Below are experts of layer 4 (counted from 0) of a mixture-of-experts language model. Rows are named router (the router's row for the expert), gate (a neuron's input weights, with its number), up (a neuron's input weights, with its number) and show model dimensions 0-159. Each number is 200 + 30 x the weight over its row's rms, rounded and kept within 0 to 999.
Before each expert's rows: "mostly gets" lists some tokens that are sent to it at least half of the time. This comes from a sample of Wikipedia text that the model never trained on.

# expert 26
mostly gets: " |", ";", "|", ")", "==", ","
router,202,202,203,223,214,173,171,215,202,188,217,223,205,245,202,212,165,126,228,230,230,258,219,261,228,195,192,222,206,184,196,164,175,129,211,236,242,215,184,177,162,203,200,149,177,176,195,202,213,183,172,183,170,169,224,162,141,216,216,194,197,213,192,202,182,184,147,207,258,292,236,185,248,175,206,172,212,212,250,189,191,214,188,205,164,203,252,209,131,269,177,176,200,209,248,148,196,203,148,186,208,169,166,170,245,189,138,196,255,165,204,209,234,206,177,199,155,240,208,199,209,183,237,187,217,222,211,215,205,213,244,183,201,233,168,196,216,163,236,199,212,217,187,222,206,172,169,264,262,202,212,172,195,195,222,229,215,141,173,222
gate0,165,220,207,234,196,237,218,159,179,147,215,252,188,199,211,188,163,170,188,185,237,238,89,198,234,219,197,187,174,194,181,157,219,191,174,190,256,240,126,155,189,240,216,202,214,248,214,182,246,225,185,209,161,215,216,201,192,149,177,173,238,166,216,232,212,214,200,212,174,200,175,215,209,215,194,165,195,209,193,196,152,233,248,231,187,260,220,147,195,189,172,151,217,161,205,189,161,170,199,248,195,207,235,192,192,161,212,165,171,204,211,174,226,191,205,237,161,216,174,186,216,204,211,190,208,220,196,228,233,201,198,168,163,251,174,216,171,220,193,224,195,181,136,219,143,128,151,263,203,204,165,161,195,224,242,208,230,150,191,200
up0,200,151,153,206,230,171,192,177,127,193,208,256,210,228,149,159,242,225,185,185,186,223,191,187,214,155,199,169,205,223,220,179,208,178,221,257,211,209,201,210,166,161,183,163,241,184,209,199,232,213,236,179,214,172,145,170,208,246,240,209,171,157,210,233,153,161,225,168,229,226,227,248,194,240,149,206,171,183,224,177,204,250,219,212,188,196,193,192,175,167,127,218,219,248,222,162,241,171,226,208,198,198,211,198,177,241,216,183,163,184,175,219,170,199,188,248,168,207,173,194,195,226,169,200,205,172,270,221,205,203,177,244,196,186,180,129,237,200,205,284,240,168,214,181,228,227,161,175,216,135,237,247,203,201,198,168,168,236,184,206
gate1,160,210,145,226,168,122,249,208,212,152,192,249,181,186,225,179,166,240,209,181,194,250,202,219,237,169,257,262,138,188,212,148,205,256,211,214,226,238,189,204,126,192,184,138,221,238,246,214,167,179,188,208,189,204,202,246,204,173,237,174,195,264,192,154,182,178,183,232,169,214,192,234,196,224,168,215,190,179,214,243,206,226,189,203,216,236,164,158,190,180,166,161,208,195,247,172,212,186,185,175,203,211,165,185,173,152,205,259,220,220,193,167,207,215,244,198,210,222,211,220,181,170,272,223,218,203,144,195,171,219,170,180,193,220,182,227,235,188,200,223,207,242,243,177,188,166,221,169,217,185,213,197,172,180,209,162,225,255,175,236
up1,194,205,168,215,242,196,246,222,177,205,178,187,189,231,217,181,278,198,148,242,234,211,183,205,167,250,214,169,181,186,178,230,198,178,184,199,214,158,186,174,240,252,183,216,214,183,179,136,242,199,180,165,223,205,200,254,175,179,188,194,200,212,176,187,167,215,212,237,213,148,199,169,176,213,169,278,224,209,220,199,176,218,251,205,216,199,158,205,196,169,185,181,215,156,191,144,214,171,123,232,194,138,185,262,180,167,245,232,234,175,199,169,184,177,155,208,181,181,191,169,181,214,176,219,193,175,171,185,182,186,203,199,207,217,207,172,217,143,243,185,201,215,237,188,196,206,301,186,184,175,241,124,228,225,205,219,167,162,218,152
gate2,217,197,241,149,215,230,228,201,217,222,196,191,192,244,240,203,182,154,235,208,175,195,215,225,176,190,157,231,212,215,212,160,209,168,238,177,187,219,169,182,179,183,201,183,185,189,210,201,251,183,192,183,258,249,229,156,188,234,172,120,188,187,217,231,169,175,230,210,225,255,205,131,227,209,186,210,211,229,184,217,171,273,244,188,168,270,262,170,178,254,193,223,220,162,230,136,167,186,220,191,157,187,156,235,195,163,179,141,242,182,233,218,193,187,204,211,225,183,236,212,217,171,220,156,237,249,258,233,213,218,243,235,186,234,215,189,188,154,194,180,195,230,233,212,192,210,203,158,172,192,209,191,201,198,181,171,217,180,139,159
up2,197,200,215,190,204,182,213,209,231,253,166,194,227,211,128,234,244,211,203,229,170,171,169,209,209,203,161,215,198,204,239,209,205,199,202,176,231,152,187,158,198,185,132,223,206,197,204,206,206,206,194,250,214,169,218,145,262,153,213,236,203,196,150,177,217,232,177,201,189,218,183,227,226,220,186,302,248,206,152,217,197,218,143,166,248,208,165,218,188,242,178,214,235,246,198,238,199,199,150,100,228,180,210,203,196,182,202,180,174,163,204,206,212,207,213,267,241,223,202,231,186,245,226,150,193,176,155,200,186,224,221,191,223,178,127,155,189,191,181,220,202,201,141,220,198,224,223,197,241,209,193,207,177,178,196,194,248,174,237,162
gate3,225,180,241,166,256,249,234,215,205,208,203,245,241,231,213,196,208,179,186,150,225,220,223,258,220,247,142,175,175,234,191,210,196,184,188,225,182,216,219,212,147,198,180,197,207,202,171,160,207,202,139,200,179,174,227,193,188,230,239,215,173,220,147,200,172,130,197,247,227,252,206,179,208,180,253,233,229,176,208,191,186,215,204,195,242,223,182,188,202,229,141,160,237,188,240,132,220,191,180,202,195,191,238,240,234,181,174,199,196,161,202,202,192,195,183,207,191,191,199,213,194,210,218,251,251,203,221,228,221,144,229,220,205,163,188,145,251,116,215,191,216,183,285,181,238,236,191,175,196,158,153,134,175,194,226,179,204,207,200,178
up3,160,207,167,172,206,134,218,118,255,209,161,185,258,182,163,215,226,273,221,182,226,163,194,189,265,207,212,190,216,194,174,163,182,94,241,175,198,191,158,140,193,200,194,202,196,260,221,183,181,199,120,207,200,186,185,166,209,232,204,179,170,220,167,163,168,190,206,226,224,206,208,201,222,248,166,230,209,235,170,180,190,170,221,163,213,168,146,199,259,198,151,170,233,209,196,195,220,204,183,203,208,236,179,174,191,172,218,190,235,221,185,182,210,237,231,215,233,178,202,205,203,183,168,205,215,204,187,181,233,207,172,226,218,181,232,211,236,278,180,226,216,231,160,202,242,225,195,204,229,158,189,246,225,185,160,197,196,204,161,230
gate4,271,232,152,262,154,201,206,197,196,221,197,181,237,217,221,142,200,197,196,251,201,221,217,241,191,183,200,187,219,200,156,214,252,235,184,220,199,220,155,206,169,253,172,208,200,217,185,199,209,293,207,185,141,248,174,184,173,225,222,181,213,240,213,210,255,205,271,195,234,256,190,186,252,208,186,164,212,147,234,224,187,202,205,208,194,123,212,202,197,170,183,237,173,212,197,228,214,250,216,220,174,246,225,153,215,209,183,156,261,285,233,228,186,192,204,275,202,192,187,205,216,207,243,208,201,204,227,207,262,191,196,193,215,186,192,197,204,243,215,212,204,170,210,244,163,180,215,239,191,242,206,184,207,200,185,199,233,192,222,218
up4,193,149,181,183,194,224,244,199,126,188,177,220,212,200,236,173,173,219,222,231,196,210,258,172,216,151,180,193,193,184,183,223,180,224,206,245,148,167,219,248,237,207,246,163,169,229,199,271,220,200,233,230,229,205,199,217,150,203,187,237,176,173,160,200,233,171,239,183,236,197,221,203,236,177,226,212,123,155,188,262,223,203,206,178,254,213,202,224,197,238,197,169,182,194,144,110,185,200,166,205,220,213,239,208,194,204,202,189,182,195,178,212,135,238,229,233,151,209,199,218,188,209,198,252,175,159,255,225,256,231,130,196,215,193,202,221,172,154,189,222,184,180,264,232,242,227,196,201,215,194,190,185,218,204,216,195,195,230,197,210
gate5,248,182,191,185,237,247,188,176,210,184,189,262,190,143,156,188,210,226,208,230,227,131,212,205,207,181,180,220,221,176,197,196,179,174,210,192,183,172,238,230,151,182,164,151,229,186,179,165,209,172,238,150,238,208,177,183,214,213,190,201,224,227,201,207,169,130,250,204,206,191,193,167,216,207,151,146,169,137,174,188,182,230,200,176,195,210,195,226,213,226,190,135,221,224,178,170,197,157,142,193,259,163,180,167,238,275,227,177,185,171,206,189,158,215,166,169,171,216,128,214,208,221,204,182,195,207,226,175,217,177,174,151,242,254,211,179,196,214,204,233,257,221,264,207,217,202,229,246,225,207,230,150,162,207,227,190,174,186,179,195
up5,209,197,202,176,189,200,189,187,181,235,214,239,215,233,217,209,180,208,206,178,188,204,157,166,190,128,208,178,254,241,237,149,219,152,191,163,218,208,258,183,226,171,190,208,195,235,216,222,210,202,224,205,144,217,186,194,224,188,172,190,163,213,236,174,182,241,157,227,170,197,204,174,174,208,240,221,206,194,147,158,216,203,227,159,204,200,200,173,173,221,191,242,156,153,182,180,221,200,208,198,181,157,163,219,221,144,192,215,232,200,298,185,194,255,153,206,218,217,216,237,228,128,224,160,221,236,187,221,270,235,216,190,266,240,184,221,185,241,196,146,273,207,183,212,145,158,236,192,230,216,192,227,207,201,175,152,196,174,230,204
gate6,200,265,215,209,242,175,159,191,266,247,211,200,236,146,174,204,192,192,235,154,155,199,236,208,245,198,251,236,229,148,281,195,213,219,172,218,273,211,160,210,218,214,141,198,206,208,173,154,178,206,182,203,207,224,234,201,252,189,190,220,225,204,226,202,231,157,185,200,221,235,174,189,266,240,217,224,207,208,206,175,168,206,175,205,180,182,197,175,214,175,184,194,205,260,229,160,210,175,205,166,204,185,200,197,236,166,220,188,231,190,191,233,213,217,174,196,236,233,213,260,217,192,162,177,148,167,155,219,220,253,226,213,222,198,242,161,260,203,193,248,225,219,218,194,227,171,186,211,258,137,184,172,193,166,199,191,168,168,235,237
up6,203,190,220,174,192,239,169,186,205,166,182,198,181,170,173,260,187,178,259,202,217,184,198,212,190,211,158,173,224,199,152,210,205,238,132,251,209,163,171,238,212,163,232,268,204,183,224,234,202,186,175,234,175,132,193,193,216,176,178,143,199,208,124,192,191,184,213,178,206,206,220,205,259,194,223,244,190,218,165,243,182,226,159,165,227,173,213,216,153,236,219,191,204,185,137,192,169,173,183,233,195,212,187,206,168,153,150,189,276,200,227,202,220,239,164,205,250,243,234,248,223,198,188,239,185,233,228,168,146,207,248,180,225,184,149,224,166,222,198,181,170,160,184,187,198,194,199,204,228,187,167,163,209,228,158,203,204,173,143,171
gate7,195,212,162,158,229,186,172,233,213,175,237,185,181,171,267,192,190,210,221,229,234,222,130,211,253,169,196,211,199,167,170,245,168,153,238,226,216,184,221,245,247,220,221,137,198,156,186,176,180,231,157,215,182,137,207,167,232,195,171,197,187,158,194,202,190,228,164,190,210,166,257,180,175,193,247,183,171,175,182,164,152,167,223,213,226,214,189,200,241,249,198,197,232,240,181,162,193,221,195,167,215,210,188,176,253,226,237,246,184,157,224,152,191,235,160,186,238,193,223,194,186,227,250,189,271,245,204,186,210,222,212,195,217,151,237,191,236,219,254,181,261,220,215,174,194,169,190,202,183,211,222,159,195,195,249,245,234,177,174,207
up7,215,214,242,204,202,199,210,226,226,147,212,180,194,224,200,194,242,173,201,251,205,259,193,194,214,160,230,215,253,245,182,215,219,180,194,149,198,257,195,148,197,225,221,264,179,214,193,238,246,225,220,212,157,245,169,207,252,221,184,196,255,177,163,230,219,209,202,244,145,211,171,204,199,184,191,191,254,199,203,248,251,166,136,170,204,169,206,210,232,165,172,219,204,188,191,185,187,229,209,242,162,210,144,204,184,185,240,252,168,213,191,210,264,263,238,233,217,234,204,198,198,182,211,223,236,245,212,230,203,165,209,186,247,191,190,228,160,171,200,229,206,157,167,159,149,193,224,167,191,183,131,202,164,220,153,175,188,225,171,197
gate8,161,201,199,204,181,188,196,222,220,146,220,184,235,226,184,228,194,237,196,202,245,234,167,193,215,208,222,243,168,200,219,210,198,217,164,184,209,201,210,191,170,280,238,172,224,198,212,218,167,133,184,162,226,167,242,264,160,211,164,198,204,172,154,232,241,175,187,232,237,243,157,231,163,163,186,154,190,175,223,244,238,190,201,161,200,232,214,245,238,232,168,199,159,225,222,210,201,218,116,147,181,192,188,189,196,130,203,198,187,180,216,227,229,239,212,207,196,162,189,178,196,168,205,263,142,210,239,240,160,255,175,176,223,175,198,161,171,181,185,164,227,193,214,163,198,224,205,231,168,169,217,142,189,186,207,214,148,241,200,213
up8,215,231,222,202,203,139,214,235,187,178,189,190,236,195,227,181,186,217,216,155,235,177,181,200,162,178,160,193,179,226,132,219,146,141,180,182,203,221,208,212,172,214,187,198,197,146,243,197,180,262,180,253,252,184,159,163,240,243,171,158,191,192,196,214,242,254,239,187,109,201,201,182,143,187,218,186,213,173,211,186,134,218,230,210,130,196,235,176,217,234,226,215,263,219,173,179,252,218,212,164,200,209,185,215,212,213,227,175,153,156,216,199,197,228,214,210,215,245,212,200,207,184,228,220,241,214,161,201,155,168,181,186,200,176,173,189,184,206,180,205,235,176,150,216,173,183,227,202,262,193,199,233,273,233,220,209,200,186,242,191
gate9,215,224,178,187,192,217,268,143,147,211,212,161,224,165,217,204,184,213,210,197,241,198,225,246,194,207,184,240,185,225,203,141,167,195,191,238,277,187,218,218,206,219,249,187,217,223,175,186,214,169,218,168,210,179,241,260,189,197,221,263,202,177,194,160,174,169,175,264,194,228,210,169,245,266,189,158,182,215,171,167,175,212,179,221,183,217,212,195,162,218,174,179,254,147,208,203,205,160,176,235,190,256,226,228,153,189,185,184,238,183,156,160,211,217,180,161,153,263,164,180,211,200,191,235,218,203,243,215,222,237,176,124,215,151,158,187,237,224,219,206,167,242,199,194,192,193,201,188,197,190,226,153,184,180,234,204,243,154,205,203
up9,167,180,206,251,207,193,189,179,182,183,207,199,247,202,214,283,239,326,219,215,207,139,190,183,223,214,220,233,200,229,205,193,194,189,220,174,219,187,167,191,221,237,136,235,168,218,175,190,155,207,173,201,202,207,178,208,157,236,222,248,210,149,195,220,167,182,238,231,188,195,200,182,208,204,225,185,206,203,221,226,186,214,214,229,181,242,214,258,188,179,204,194,175,198,190,210,166,211,269,159,222,189,209,172,203,231,211,236,231,231,211,210,189,229,216,174,214,244,187,143,170,208,196,217,232,165,171,204,199,186,237,245,145,185,204,172,199,163,167,227,206,254,147,178,253,209,173,227,170,207,236,153,222,241,174,161,250,244,254,166
gate10,238,223,282,229,210,200,202,213,211,213,196,201,190,225,220,212,234,160,205,180,202,230,252,149,318,171,171,168,210,216,247,191,182,195,195,162,248,249,179,175,172,236,226,227,199,188,203,235,246,219,206,159,204,213,197,219,161,195,189,229,243,149,173,208,180,201,204,206,140,221,166,213,247,209,183,183,226,281,205,224,180,167,198,170,198,190,206,193,245,173,159,208,189,220,226,151,185,180,191,230,162,188,145,150,197,209,202,229,219,229,134,230,191,220,162,244,204,147,216,211,250,226,248,187,208,214,234,223,212,157,218,171,161,194,242,182,219,200,193,198,205,204,198,170,167,252,199,237,210,163,161,209,240,229,196,165,201,208,189,169
up10,184,221,163,173,214,253,219,168,135,207,214,224,205,227,175,229,242,200,197,199,179,130,243,179,172,190,212,199,198,194,219,209,210,210,218,157,223,188,171,206,199,176,179,234,226,219,202,208,196,228,192,165,216,232,242,161,240,160,160,235,230,175,190,172,165,203,237,186,233,276,211,138,203,167,244,171,244,186,252,236,189,209,205,171,209,206,218,189,210,137,179,191,190,134,203,224,183,234,201,249,147,203,233,216,195,156,225,193,158,172,262,244,252,212,193,219,227,248,188,215,172,230,202,256,171,157,235,208,208,196,165,195,179,194,199,214,170,193,172,264,174,210,252,161,172,236,175,199,225,162,210,186,162,188,138,151,198,223,214,174
gate11,185,166,185,218,134,210,193,213,181,198,176,199,221,209,256,183,226,165,190,190,229,259,159,228,177,190,141,224,189,194,142,194,168,214,152,226,229,182,128,164,157,178,245,204,195,151,251,267,198,201,206,220,189,245,175,183,198,204,186,182,196,190,166,211,229,168,169,237,183,227,202,240,238,222,222,145,203,177,234,235,151,178,162,193,192,225,190,234,224,254,223,178,192,168,173,169,234,199,202,224,137,260,226,217,224,196,196,169,211,209,207,199,197,241,223,206,192,238,175,180,257,182,233,209,217,232,177,234,184,225,205,222,214,228,179,291,148,181,154,206,159,177,153,256,212,180,194,197,199,215,173,231,185,179,178,196,160,163,195,217
up11,219,217,237,197,201,247,206,168,199,247,176,164,174,169,216,173,190,210,246,173,209,240,200,189,209,209,229,177,302,254,240,171,266,229,232,233,211,242,162,200,151,212,219,224,172,179,158,199,197,243,197,172,216,212,204,228,185,179,131,200,195,225,239,182,199,251,212,226,161,211,207,202,211,198,173,165,217,174,220,210,221,143,201,177,209,209,176,166,231,207,176,156,137,208,131,220,227,193,193,197,200,184,264,201,202,213,236,185,258,185,206,154,189,165,228,189,182,201,244,258,192,212,264,183,205,197,226,157,207,209,200,145,192,214,184,204,159,221,203,188,250,174,232,211,162,165,190,192,188,241,170,197,211,168,227,208,252,272,193,191
gate12,221,209,198,242,216,161,213,187,175,187,241,170,218,234,224,228,163,188,242,190,155,159,214,220,211,164,173,201,250,203,209,201,251,178,234,147,220,167,248,221,207,220,216,162,220,205,208,163,249,199,230,179,184,202,155,173,213,200,180,193,220,204,175,171,185,183,207,225,228,153,233,195,202,173,159,236,250,227,174,181,169,167,156,160,188,232,243,273,135,256,218,218,230,145,250,224,194,234,188,174,212,200,165,215,241,180,207,178,301,183,226,186,251,231,183,210,185,202,190,219,238,199,186,264,172,183,239,204,193,172,222,214,225,224,214,195,174,207,210,205,276,237,251,165,214,147,193,179,235,210,155,215,176,207,176,184,208,218,189,185
up12,200,159,194,252,205,190,202,192,157,174,206,222,210,202,258,230,184,214,226,178,203,183,181,237,221,178,164,181,230,171,227,224,239,195,192,232,249,176,190,257,277,149,195,187,132,200,206,243,248,210,193,189,226,189,233,221,226,157,219,247,198,191,207,232,172,144,230,246,199,183,248,196,251,211,225,207,189,191,207,144,204,226,207,185,192,205,205,110,191,199,210,132,200,238,198,203,188,181,151,246,222,144,192,272,160,200,199,199,233,171,169,219,251,226,154,182,264,243,191,241,250,217,210,187,240,195,207,190,191,175,193,187,172,205,171,176,229,195,183,187,202,222,258,173,237,208,209,192,197,204,177,213,225,167,192,215,234,184,141,205
gate13,244,189,177,256,187,206,166,195,191,154,197,168,162,196,170,269,198,171,182,239,183,157,166,157,173,154,207,203,223,143,203,210,226,191,169,239,269,190,192,152,221,225,219,201,188,186,197,222,159,175,199,124,211,263,217,244,179,206,232,184,205,186,182,216,271,177,170,204,258,223,229,160,272,171,275,204,242,249,200,180,215,202,259,220,204,208,191,232,179,208,186,224,234,202,196,216,216,201,149,206,241,201,194,182,221,212,160,195,236,218,201,209,175,188,193,196,182,195,211,199,263,231,187,244,150,182,215,165,233,209,174,159,216,217,153,197,211,246,179,215,217,205,221,194,236,238,155,266,151,196,207,195,184,206,200,234,213,203,181,185
up13,146,144,182,206,203,217,271,232,155,220,166,236,160,209,198,226,197,197,191,221,186,198,229,227,218,224,251,255,178,225,220,199,195,224,190,257,164,244,213,182,205,179,228,187,175,162,218,245,165,237,220,237,204,151,198,221,225,209,209,217,201,233,264,215,224,214,228,220,153,219,239,224,212,265,199,185,184,199,227,170,225,146,184,223,200,235,126,212,238,252,184,241,236,209,212,183,176,230,197,206,190,196,242,186,196,244,209,194,234,164,182,205,243,200,217,213,163,235,194,254,205,226,245,192,249,213,186,186,224,215,213,208,137,156,244,204,205,145,203,228,161,227,241,184,206,258,185,164,215,263,175,195,261,217,184,189,186,211,218,221
gate14,189,157,208,216,192,181,178,181,147,172,199,217,217,214,150,180,221,171,153,208,199,233,232,196,204,141,211,240,229,166,138,260,199,235,218,200,235,228,233,185,187,196,196,192,199,204,225,252,167,225,175,248,164,194,185,207,139,173,231,222,222,197,168,183,207,152,198,145,135,227,180,211,171,163,213,191,211,129,226,175,148,224,168,251,217,221,205,188,210,227,204,157,226,177,223,187,191,224,179,165,231,209,190,201,205,224,182,203,213,144,193,196,196,204,203,162,226,212,180,157,261,181,199,230,198,185,244,185,252,157,206,194,258,219,166,191,204,206,141,197,231,235,212,243,163,188,232,252,224,203,258,189,263,233,224,170,140,156,201,203
up14,229,207,130,211,163,187,255,222,221,170,171,216,220,194,228,227,260,209,250,224,182,175,206,230,203,131,195,181,224,120,153,169,170,237,178,248,201,222,185,159,188,193,217,242,197,235,252,237,202,247,204,198,172,181,200,191,198,134,199,170,241,243,227,191,170,256,220,181,203,195,140,218,179,181,180,196,182,214,188,213,186,195,206,195,171,181,207,186,202,222,170,163,265,215,187,191,253,168,182,174,161,193,188,220,253,191,196,166,205,155,186,176,225,200,213,176,193,135,169,190,233,198,129,234,191,167,168,212,164,176,157,214,172,223,197,209,204,262,178,248,207,205,171,231,186,224,185,206,169,229,171,136,212,197,260,210,212,200,176,184
gate15,225,182,223,235,202,181,224,260,183,212,226,248,212,264,174,199,189,201,246,170,182,292,241,173,156,228,188,202,204,205,215,214,163,178,220,214,186,243,162,169,190,222,237,232,236,183,167,176,249,172,222,172,189,171,179,141,203,248,198,161,176,200,187,163,167,245,242,160,227,228,221,194,205,216,148,222,245,210,232,153,168,207,168,256,250,186,215,240,177,215,161,162,225,152,214,231,198,210,152,166,175,197,163,158,162,201,224,155,179,199,222,210,220,204,156,225,189,167,211,186,198,188,225,167,145,184,185,220,252,186,168,256,214,183,182,183,219,163,193,192,132,186,246,211,194,183,158,176,173,178,193,191,203,162,223,223,214,177,187,183
up15,209,207,214,195,185,224,187,186,222,184,199,216,239,192,189,239,225,195,254,221,199,256,187,158,157,197,230,209,203,244,194,162,154,181,263,246,212,219,191,197,206,233,190,196,202,198,123,144,190,215,189,153,191,198,174,233,177,166,213,199,254,212,181,187,224,208,149,232,182,189,233,211,203,238,197,249,208,167,203,184,174,214,189,175,231,196,217,205,163,209,185,230,283,209,236,171,206,201,197,210,224,203,197,213,189,218,235,217,239,189,173,182,254,215,164,203,174,182,265,199,219,310,223,237,190,192,176,203,233,174,154,243,223,241,225,184,166,180,166,208,191,250,244,215,245,241,215,166,197,171,292,188,225,189,237,159,202,161,231,193
gate16,154,228,180,183,220,198,169,212,197,231,201,257,190,190,225,234,186,208,175,253,209,190,165,155,170,184,223,268,203,182,215,238,237,131,222,219,245,193,235,180,234,226,204,179,187,166,210,231,179,172,161,240,239,164,193,180,151,218,197,157,177,252,212,191,198,245,197,199,198,260,209,197,197,145,195,153,184,204,183,165,228,186,216,207,181,241,231,179,241,222,213,177,250,208,149,165,215,225,214,208,217,216,184,248,201,228,175,205,210,180,210,204,215,150,170,228,179,259,159,190,217,286,221,209,205,201,177,250,205,164,221,215,226,182,171,237,177,190,137,142,236,212,181,214,170,212,189,155,222,214,258,178,233,120,200,187,225,186,193,227
up16,185,219,210,122,214,180,153,206,211,180,257,231,219,183,162,196,212,239,181,193,200,203,231,185,232,209,196,203,198,227,190,266,243,231,224,217,233,214,202,192,207,175,260,213,191,188,211,252,205,223,170,241,245,234,221,160,145,215,173,192,179,178,223,235,226,193,177,201,205,264,161,153,228,191,193,196,214,194,114,214,205,263,209,246,164,168,203,199,182,142,173,221,229,261,214,208,221,226,230,168,182,199,227,205,214,213,177,139,217,210,252,232,236,183,183,188,198,207,195,136,217,234,221,213,187,210,221,187,193,154,227,175,230,170,151,233,215,164,215,147,231,177,195,199,196,202,228,202,230,172,223,228,138,241,160,239,240,252,176,207
gate17,204,160,217,249,242,192,202,219,220,178,170,298,209,206,226,215,188,213,203,245,213,182,201,207,147,217,216,187,197,184,193,164,187,209,171,252,225,164,190,274,194,183,214,187,214,146,217,211,175,181,255,210,232,185,223,195,184,215,217,182,197,222,216,199,186,152,144,253,201,263,247,197,189,228,157,169,226,176,162,248,196,193,184,159,253,138,148,257,204,240,160,217,206,185,258,162,229,182,154,214,211,209,249,189,200,185,157,211,184,170,219,214,191,215,233,179,194,222,189,180,216,189,253,256,213,202,198,185,216,208,184,189,161,208,175,163,199,184,184,221,192,224,258,152,204,180,126,163,170,189,166,148,178,212,220,157,171,222,205,202
up17,216,171,192,201,202,190,206,215,237,227,237,234,195,181,153,229,180,197,220,202,235,205,213,127,207,206,281,201,214,211,176,197,264,192,166,210,219,172,229,208,189,192,210,208,207,213,228,201,244,236,271,169,247,179,212,161,173,193,242,184,246,188,230,243,222,166,187,162,172,264,229,116,185,199,124,215,204,181,205,177,187,224,215,144,167,122,188,175,217,239,189,190,189,216,183,225,177,152,207,194,220,211,133,219,259,222,197,193,187,162,190,233,153,173,180,194,238,172,190,194,185,245,200,243,181,189,179,190,193,185,159,217,188,193,228,228,211,251,167,236,195,247,172,180,196,219,150,152,213,188,231,156,220,222,201,194,194,172,226,162
gate18,240,220,166,191,216,175,171,218,184,223,204,230,169,221,161,268,201,141,181,180,181,242,219,249,206,227,193,208,202,167,165,196,190,189,165,221,282,215,190,217,212,204,243,179,182,196,229,248,199,211,220,194,206,237,239,200,202,194,247,183,152,179,187,225,185,195,188,199,237,217,280,207,235,147,263,188,210,241,259,184,128,185,189,249,142,156,217,190,175,245,207,172,210,204,201,135,176,192,160,144,221,234,182,181,212,180,171,206,184,177,209,187,190,256,152,204,228,192,157,163,229,134,226,207,209,164,211,230,230,212,163,216,226,218,241,201,202,151,175,204,190,212,217,207,208,143,176,187,227,229,183,230,174,211,207,188,199,209,139,184
up18,189,190,218,150,135,182,176,185,197,196,183,226,213,171,216,211,134,255,212,192,187,229,219,178,198,239,171,209,220,165,221,215,239,183,127,216,195,214,257,201,188,169,213,169,175,206,168,227,199,137,200,214,136,228,283,210,211,207,200,163,172,216,180,213,213,232,190,279,218,208,247,222,217,163,188,161,210,244,205,179,217,206,182,229,208,204,141,170,210,175,170,175,183,195,202,162,173,185,168,167,255,194,189,158,203,151,209,261,194,190,172,206,159,200,226,246,259,214,185,227,169,200,212,195,184,162,195,172,160,176,200,250,235,173,187,218,218,245,243,171,196,203,165,169,146,221,150,254,188,203,207,236,172,207,207,210,243,168,185,237
gate19,212,192,217,126,170,187,228,204,280,220,210,228,221,243,224,216,141,174,223,159,244,205,200,224,206,187,203,220,210,197,222,194,215,155,170,175,205,241,219,215,184,213,213,133,161,182,271,230,212,195,212,182,204,178,243,226,232,245,174,212,230,224,201,173,160,206,168,208,231,244,254,217,236,190,170,188,164,225,201,238,197,176,168,189,193,201,189,173,159,270,205,226,191,200,232,184,213,219,190,187,193,161,188,196,192,191,253,198,200,149,196,200,217,168,173,251,222,161,222,246,181,177,266,204,226,163,179,188,226,214,218,235,219,213,157,221,165,154,276,203,162,222,253,207,238,178,178,266,177,236,177,228,178,155,198,184,165,182,170,224
up19,181,204,187,235,246,198,219,201,193,133,188,177,229,203,229,214,180,230,201,183,205,236,236,180,173,180,168,176,215,240,226,230,222,224,212,201,180,185,243,219,180,207,177,206,168,185,206,164,222,200,179,263,241,246,183,232,163,165,210,209,170,227,228,215,159,135,161,210,240,150,169,227,213,225,243,171,184,259,153,205,179,237,196,170,165,203,176,157,191,234,208,223,184,159,156,215,211,169,226,201,191,186,181,233,187,237,211,225,195,231,260,180,195,191,187,245,192,257,192,221,157,209,218,179,200,175,179,189,195,158,198,199,216,262,214,274,187,205,221,195,264,241,187,191,283,204,137,185,246,192,199,168,236,191,153,249,194,162,233,161
gate20,202,200,206,251,183,180,212,202,249,186,209,231,201,210,202,180,228,228,227,170,189,245,265,193,171,205,224,166,198,185,195,204,230,142,268,194,221,175,187,182,169,237,263,189,220,176,265,237,244,204,188,222,185,165,206,184,176,178,200,160,257,220,202,237,152,193,166,211,200,205,218,229,151,166,178,174,178,211,260,196,152,212,222,140,191,171,173,159,165,207,205,216,217,197,247,193,196,189,195,225,214,193,150,194,201,194,199,150,242,190,221,229,242,317,172,219,222,202,192,221,233,222,264,199,212,187,220,161,181,161,207,197,211,202,175,216,251,179,208,213,223,241,163,208,171,199,207,210,231,192,201,232,149,173,203,233,213,110,217,218
up20,257,216,184,183,155,183,165,183,264,221,200,217,221,233,204,191,213,154,222,189,210,200,197,165,227,172,245,200,261,207,178,191,209,231,182,163,175,171,231,235,192,189,205,159,211,209,210,242,188,214,173,209,146,192,243,185,228,232,227,129,208,194,236,186,225,198,227,217,201,171,226,177,164,242,187,200,196,203,227,118,129,240,179,181,230,121,224,189,276,210,177,194,190,197,207,216,218,188,134,234,190,203,185,213,183,209,216,154,202,233,189,231,256,256,145,197,229,206,206,191,232,206,179,191,227,190,187,259,236,203,222,237,211,215,187,194,272,206,181,238,195,194,221,250,246,216,182,194,174,134,176,223,178,216,210,212,135,200,214,194
gate21,165,197,210,145,203,222,187,205,188,198,229,190,193,228,173,189,136,235,210,240,195,208,221,209,190,198,181,203,208,158,131,174,170,175,204,253,162,209,151,201,177,223,191,158,219,143,203,156,193,192,191,246,141,208,140,202,224,181,229,253,239,213,172,227,177,159,149,239,243,208,219,229,272,193,191,119,222,221,183,185,201,193,221,245,253,193,206,262,178,193,167,200,241,206,186,228,217,173,202,234,164,195,157,160,204,214,156,214,215,183,162,214,231,248,209,182,178,206,239,161,152,128,206,164,159,221,179,217,188,193,192,186,172,193,157,219,193,194,217,164,231,197,251,184,164,168,215,210,205,204,199,166,210,224,153,147,172,194,191,188
up21,211,185,228,208,194,194,177,227,219,227,197,205,224,209,217,165,172,196,213,202,165,184,208,178,260,242,195,201,186,152,218,227,176,251,176,228,218,182,195,265,178,179,213,146,223,186,223,190,182,203,204,210,182,228,234,143,226,162,227,231,151,127,216,257,211,189,243,196,189,193,224,233,201,193,223,217,122,160,231,152,173,247,158,166,206,238,217,221,190,118,151,236,215,148,215,243,177,195,271,186,263,186,218,173,220,189,210,206,209,243,163,198,213,207,276,169,158,206,183,164,214,221,226,213,179,148,182,242,184,214,181,245,194,205,204,177,195,223,181,207,202,162,215,147,224,201,199,187,186,207,220,219,285,216,218,189,211,210,211,185